config.yaml
n_layer: 9
experts_per_token: 8
d_shared_expert: 0
activation: "clamped_swiglu"
normalize_top_k: false
balance_loss: 0.000444
balance_bias: true
router_z_loss: 0.001
vocab_size: 16384
optimizer: "soap_variant"
lr: 0.00289
beta1: 0.95
batch_tokens: [32768, 65536]
seq_len: 2048
train_tokens: 654500000
Below are experts of layer 6 (counted from 0) of a mixture-of-experts language model. Rows are named down (a neuron's output weights, with its number) and show model dimensions 0-255. Each number is 500 + 50 x the weight over its row's rms, rounded and kept within 0 to 999. Numbers have three digits each.
Before each expert's rows: "comes before" lists some tokens at least twice as common just after its tokens as in all text. This comes from a sample of Wikipedia text that the model never trained on. Tokens count by the router's weight.

# expert 17
comes before: "1", "2", " | ", "0", "| ", "3"
down0:488518539446495498503409500419506515558515516497487450421535433532572476482476486552513563509477453485515519554445514528460565455485464496556516565623456408514415518497564536489486530466421433471409466594543595547536500546498506486483464514466448556476524454551529567557449474517425456541499450577472598492616451448462474595448492487473591546509542461510530490514462572598451633461466540526483534487574460372424549420504477487451497538532491468505498571601503464519496528465389501502476483593527426447529460467441532506473530471447490443546548399612497465496512510485476472446507505565474474460455513548489518472476491512439535577429521505418499545544577462571466564447511418465513474583524573481499425465529521537390539478527381520608504429502543463523437612372523563
down1:549536417442565462464455542487533518441509450481574424519455540411472547559463599514474414557530523462545487522425563534463480507495431501479548527548470495600552443493510512475494433558451476411497432454482435479572554412518533518555434514433483531484454479454491511449447469423488444501487607439542592567468447411586538452558438505423479537540525440495555542442494515484490471560509425543467500566529529546520538457411511572466519448612644478489495540572441605571455458627440432568513539456516437393597561536512497524477377501486473594491518519589510560477523472508505508453469555579479559564432589552403502530558436486487498447497484526433521516519485471480546462452494511369477512476576559488502421470474476477461480519551503489535447461560571447535524487484533536
down2:440490554594549554528520401604475451550437484545583535434474470441456532577482522474462488484539506563445542475425417495500448619512456530519552519466493507464508485509489529573533565545490490468420603608512493468508521442571438530518504414469522530534485406541443526480562483485453494516450401497476520592511453601504539554525407533466552501447483602536473554554421428514508512465492441489556477439498479501453421632487441490477525562486399558453476451456569495520578528476548499544482429483472480446549542435508427442546498505496516405519526560587543419585565388537504482468472473451500422555627481550415519483451628456464477530444418476594383464491527437495457495549520492525506489494522500497499514484485496495498517591460532462360530478491578546532546449505485513

# expert 21
comes before: "1", "2", "3", "0", "4", "5"
down0:511480477509527449515482458572521466413597587577418446424585529558464549429540532595478493500565463516487514526492554504496494519515484542495643557458483430616477520488574538506576530523485427504566492442467487423464561515559506478462548459491523567510499431441522566514454425538499412449498441517473461487476480473493524591374540410433594437520493533467471518540515557537526496478477433470400560515563498487541518503510549438602567504444539524516576472479592450452454563511485594527538421508500528459573478634434451480491442526459475497498466464375532472469555514552523500490459480473440597485472507560421473515487437456552486538516499480604418464553539460553432462493545542520558554419484431526529480444428572555539485519502452561560510377435527495541390537453431532
down1:516585435599512500429546457508489457493516490569550473464568520583573503545509564375447478459517385413440487552498556519429477525485371601546519439489448490516491510477446348490497585581536492528462449492533523468395568533474486508433561534497517519470451516597389402462518600512482458417505361563420515470373535485511564467631452488505483529547490535535496498462484512515451572545394469545513511489510512514437504503547584522465489520516512531524544493446466537518618568503587577470460486512479490533450549547494450463465497540372541545508595556502538550446520495478482514471492461456526542533509430502398568517478602495406551453490503454484460483526552543467518514521501567505516427535486507502547515511496521533470512442539495553404525448449436566445466521545470433
down2:501466587407474474453538482518481392546545604565516534457504495471474519445515457551541493406441494557532509481511460473388542506453440609538465557451533439535496461456501545445477498535475474552580440448511522552611485539535511450541510579507575513551423483507439562501467528425569526511568481484535589612518567479565462450498541497449453596479538593470482496499511450483623493463423478546481478547366437517519501419528532453465465423489514419492453425494442498483552432471463544603502461480516464374520510554452492532525516481441437520546463386514503487530588451538512518493447515560477550396441547582498525519462513585540464492562527531519511502571582478440539462445536502532464554538512489471419477548576454461423610418489508527493559537466504450486429524650485554

# expert 7
comes before: "1", "2", "\n\n", ", ", "The", "th century"
down0:453418577488554474455471533515489519488513417472437515504496611524515426568461548562588499457487502445466518586449457566549384535412530443444512506544482518412454590448469478512478524490536446517516454441454529511459534476554432529563533461447561403553440582536467494544441558491482572610530437524549509610493376471582526473478466502474460463490483499536533545537527486520430406429494554439499555555449506348459525444515532565487527431414480453530522596557413423509493541490514470422473529539482483514526625508506552440463532523440450555496528567456449478414505521497572516478482459513442571522476455560489467465550523564450431577463541511541454516519456559516459473541465542624585518452500420479469617552426405460509528519503481578537455579537474482537480494453436536
down1:473440581585516497514452495563480535566527507413533505540581490500438521505496480426420467470465521495540517494464552455419481486430489613499494494471481487508505523452553442441612498524538418447485553441448535531466520442519502506526472486549416547546526532488513518542546441531449549391467521517440415527497585532485534531591484549473585452530445466438657543501413433549433583502502541479615532533426500480517486545482466533437487537501503541499515473467566466475477541447435511541517556440404521529501363473554439502461533467398517512460576439479418468442437506468460438428463530448503564521437529565347602538573475436586419518570588417531479491515553549542499574566446515440493493508526430466522522568527513621498460498554520513540504549530491510549491496396446568
down2:522523505515453427402550519511536462467430561500518507388490556504495506433508505526576490567430569489413484446442529484511490430493486494462495416404562508524522494421459500391538500510552443517474547515540461445518584505552483554475522484515506570495459503489389601511483549615558499592350453445545457435535475438594504434460499530573503477513495502476538477489442483460431573557585525444450490536528498553522519484482484525503520414568519520553483562484437454447502546508491402454531466478492530586505401513497462530489610645520457507488505516502497455463475554483416438480500578473473511416424460413448604522441379570448532492572545468534523529406527551484498448545510473556465513507473479461625557536541596529453482618445546441552505545563567526543512563476506545

# expert 35
comes before: "1", "2", " | ", "–", ".", "0"
down0:428492612422443527503595692498442534477545499452506477536488524528555532432500438529437435524540558584528524587470404444597478533528480511452435557554562507574490522523537571580438456464493515545553536515560575469513522441472538494453409469472506475425493505484454511460504531543455564537511556573489575491417481478530478443486469461536509489471492465505461509530482459501525531440383526509492434496486471536530495538451440511455417412472456496415545593520507439447480463591487526508483479514480519494529417497549389514361492538489561429539527553562529506481550532559411636482458574561482406449526503476582497498487467569499454518548498480415514450545504581479538501493493438541393590487528479504466425567515607511553456475588450453515484495547493386413442455499461505
down1:479579557463441498489447497460494659492451542516370447523456490458469456518461576532628507508478525573489526521546449496538647603448440567652479596531485561530518481523457492496527421473488476569555523453473480573441531508518537519549552461562598512491576499468450535477506491494543420495604450559513534447557447443551488453418485541599460546504487572533544475477554468477468549571411372477520508525483525461490506502494485469501485483439503511509528563511621458430442437457512501457511592513515501490457492526424538645461506577519479523548505468507462498465474500441485460539453495525464497542386477432428480451444441425470546542515411512478521551384473496392503480484480411555467489515482531458504507566464463505526541495501409465488489591517557552471425580470438492
down2:521501432482583591501481511501431502436396530484494448510454509589560467573408460493598483546511460514503426578544475448555570472536545512513495452555587465551532556525478469462457451490584547489530468493427541473526422482554458431621596457472498414495487521503491536563487468486491536489508488486511463433499544477377518534457441511466539460531573431484482483534419435524596640540477562496522436501506459534422562468533415474494509541447472510539516596519502425480449568469460463542435501594612549576385462472445490507572549470521534468527379438568487565516513502526518536419503572420530500602549486469573580578471417587504506524471480563416417472555569540459544464469550471429467543489518410446435483486493447499462505602509554519482541469484519512481552459554438508

# expert 30
comes before: "\n", " | ", "| ", "1", "–", "2"
down0:542482416480552411440517473530480483546519475458524523457497547526415591436513607521585511466482561495481580520480481488501510530494498516405519483526506506421466511461436534489456471448447382624494521504594513535457539462497478470548521535462448430482548422488467579388638441539589576536456501503577476464448513430463466463471441489607515528575614431502519562558382493576505549501538449573443480460588430538417488492459540595564502515508469481535547463500502472507490548511493528554556528480491450515431446470481601403570488488537450587427560581484496457452534486467561425438484477472434579535466444473480538372477401491505518512589503481525494557572506580508536489544511588460483521523473462486488492503459546510516474571493488528632418542427483493525592501542457538
down1:515515441482456443447425490541470507489529580502521473601443389476427499513425520511525539423501529524546548534473449464527442471582481551481510436490387479472546516578510440568522569541598495498502575423553509551476494591518536460464499479515394581504564537445467446427458465513573605573518564603428461428527543550514466444356458500460448476509589447484485464423541538515570531464407489516460499531581488462530550494579489458437490470513524466423505398516547458553479516624477531432455489512567535422566497478500540515497492521484483347573536614485459508424551552434520468470476527494471520448513534497478454510585393464444539511457529519495536542463449507474566483457510599469581509548438542408456540558535504552631493552505501528465490476566546471477435483497459538
down2:452525452478584578543543439520545479500466412652537552624492462491554461463480545550423452486502478508492528448491518539542517503380570521458478536524451474495537555458476501519435568556511554459502553444517534484542500500477517496602590545492495476586493446512480455510484447401535574541521502452490529431401607514464541478475537464498500406486506444498483447489516391518416498448543485463543507461570494540414439506423500469551475563506548448644455559440540485551548493461498494551450576500463529505423438428553527466488493579554452464415581543430578493548447425513480478529466428451486410551475502520508469539402529514479394514516528529493542488523466516440380510499483499387578572590600513525426477531537497517566448529576569545511465510496516511560570553423490390

# expert 12
comes before: " | ", ".", "–", "1", "2", "0"
down0:494497439483512556502527504529478482526512472500451523563479436365456555377490520447544450473431434518611482438607529465512545504553564522514572558507557481498540406504529489477557469477475600493428512540456501503535529439452436553522611435446462510564477402464552536483450483435557523473499527574531611549505460493479581474543461464531437537574611558445471598516492396486467455614453504382549527496540492428422544559538497531482446486497440538538499452546508469504481502470559449505480509471524471472379491566538469462480492524481523441566634399416463488619561619488441486517437521460442515413400556494496516520567401518503456518518514536508447449507479522522467522520495522554416504488517512533477493565477497468431509509453491500464555521451564540489532654545493438
down1:424498511441478486506517613371541450401566526550625438569479464431484468539507444469500447492478518564481567443591518504580490558548458492435460457487463534519515505488551440464562499525562432536518481556580582492410466584552421511410488493506490484470523527437464486508597496479480424508512623489429515434542589565520529496481490488502456549484466421489496489561429489501449559439453469523481537574556512578544571548519568550485489361514526537472509523544447494638410570453529462447528528470532466458463569505494498503486479516502610468583486355527502444454508502581492392502458499573497468509585484514518513534503447510494425511483477483440430476535472484457488493491570522492515418602427576536449540413537527498498515486483491458459517523597533512456336479486487438
down2:514502509492537502509493639477487486447436437595496478471460446661476475411428489499512576535471459503569394544481472506527523503566506484446519499508508579477487479498491512456479536563561483473469560482460541513527542455562465415498556463499447561519578434534553463640512598525540564549529626517515489426556510445489448381399470534482470485521534510551566517502409560487538421532414452554565377499511502469434533510529433399446497486470513502370397444491483454412560478545537522534545486508561525390596519492498529504504569515585486380520446537494531571516416484451475517479484584503492497468536460545552428456493454438469499452533502481572582483541487434449572516477565550409495484539493489545442465531522531484584572459547456441582484499456483505503489558505482429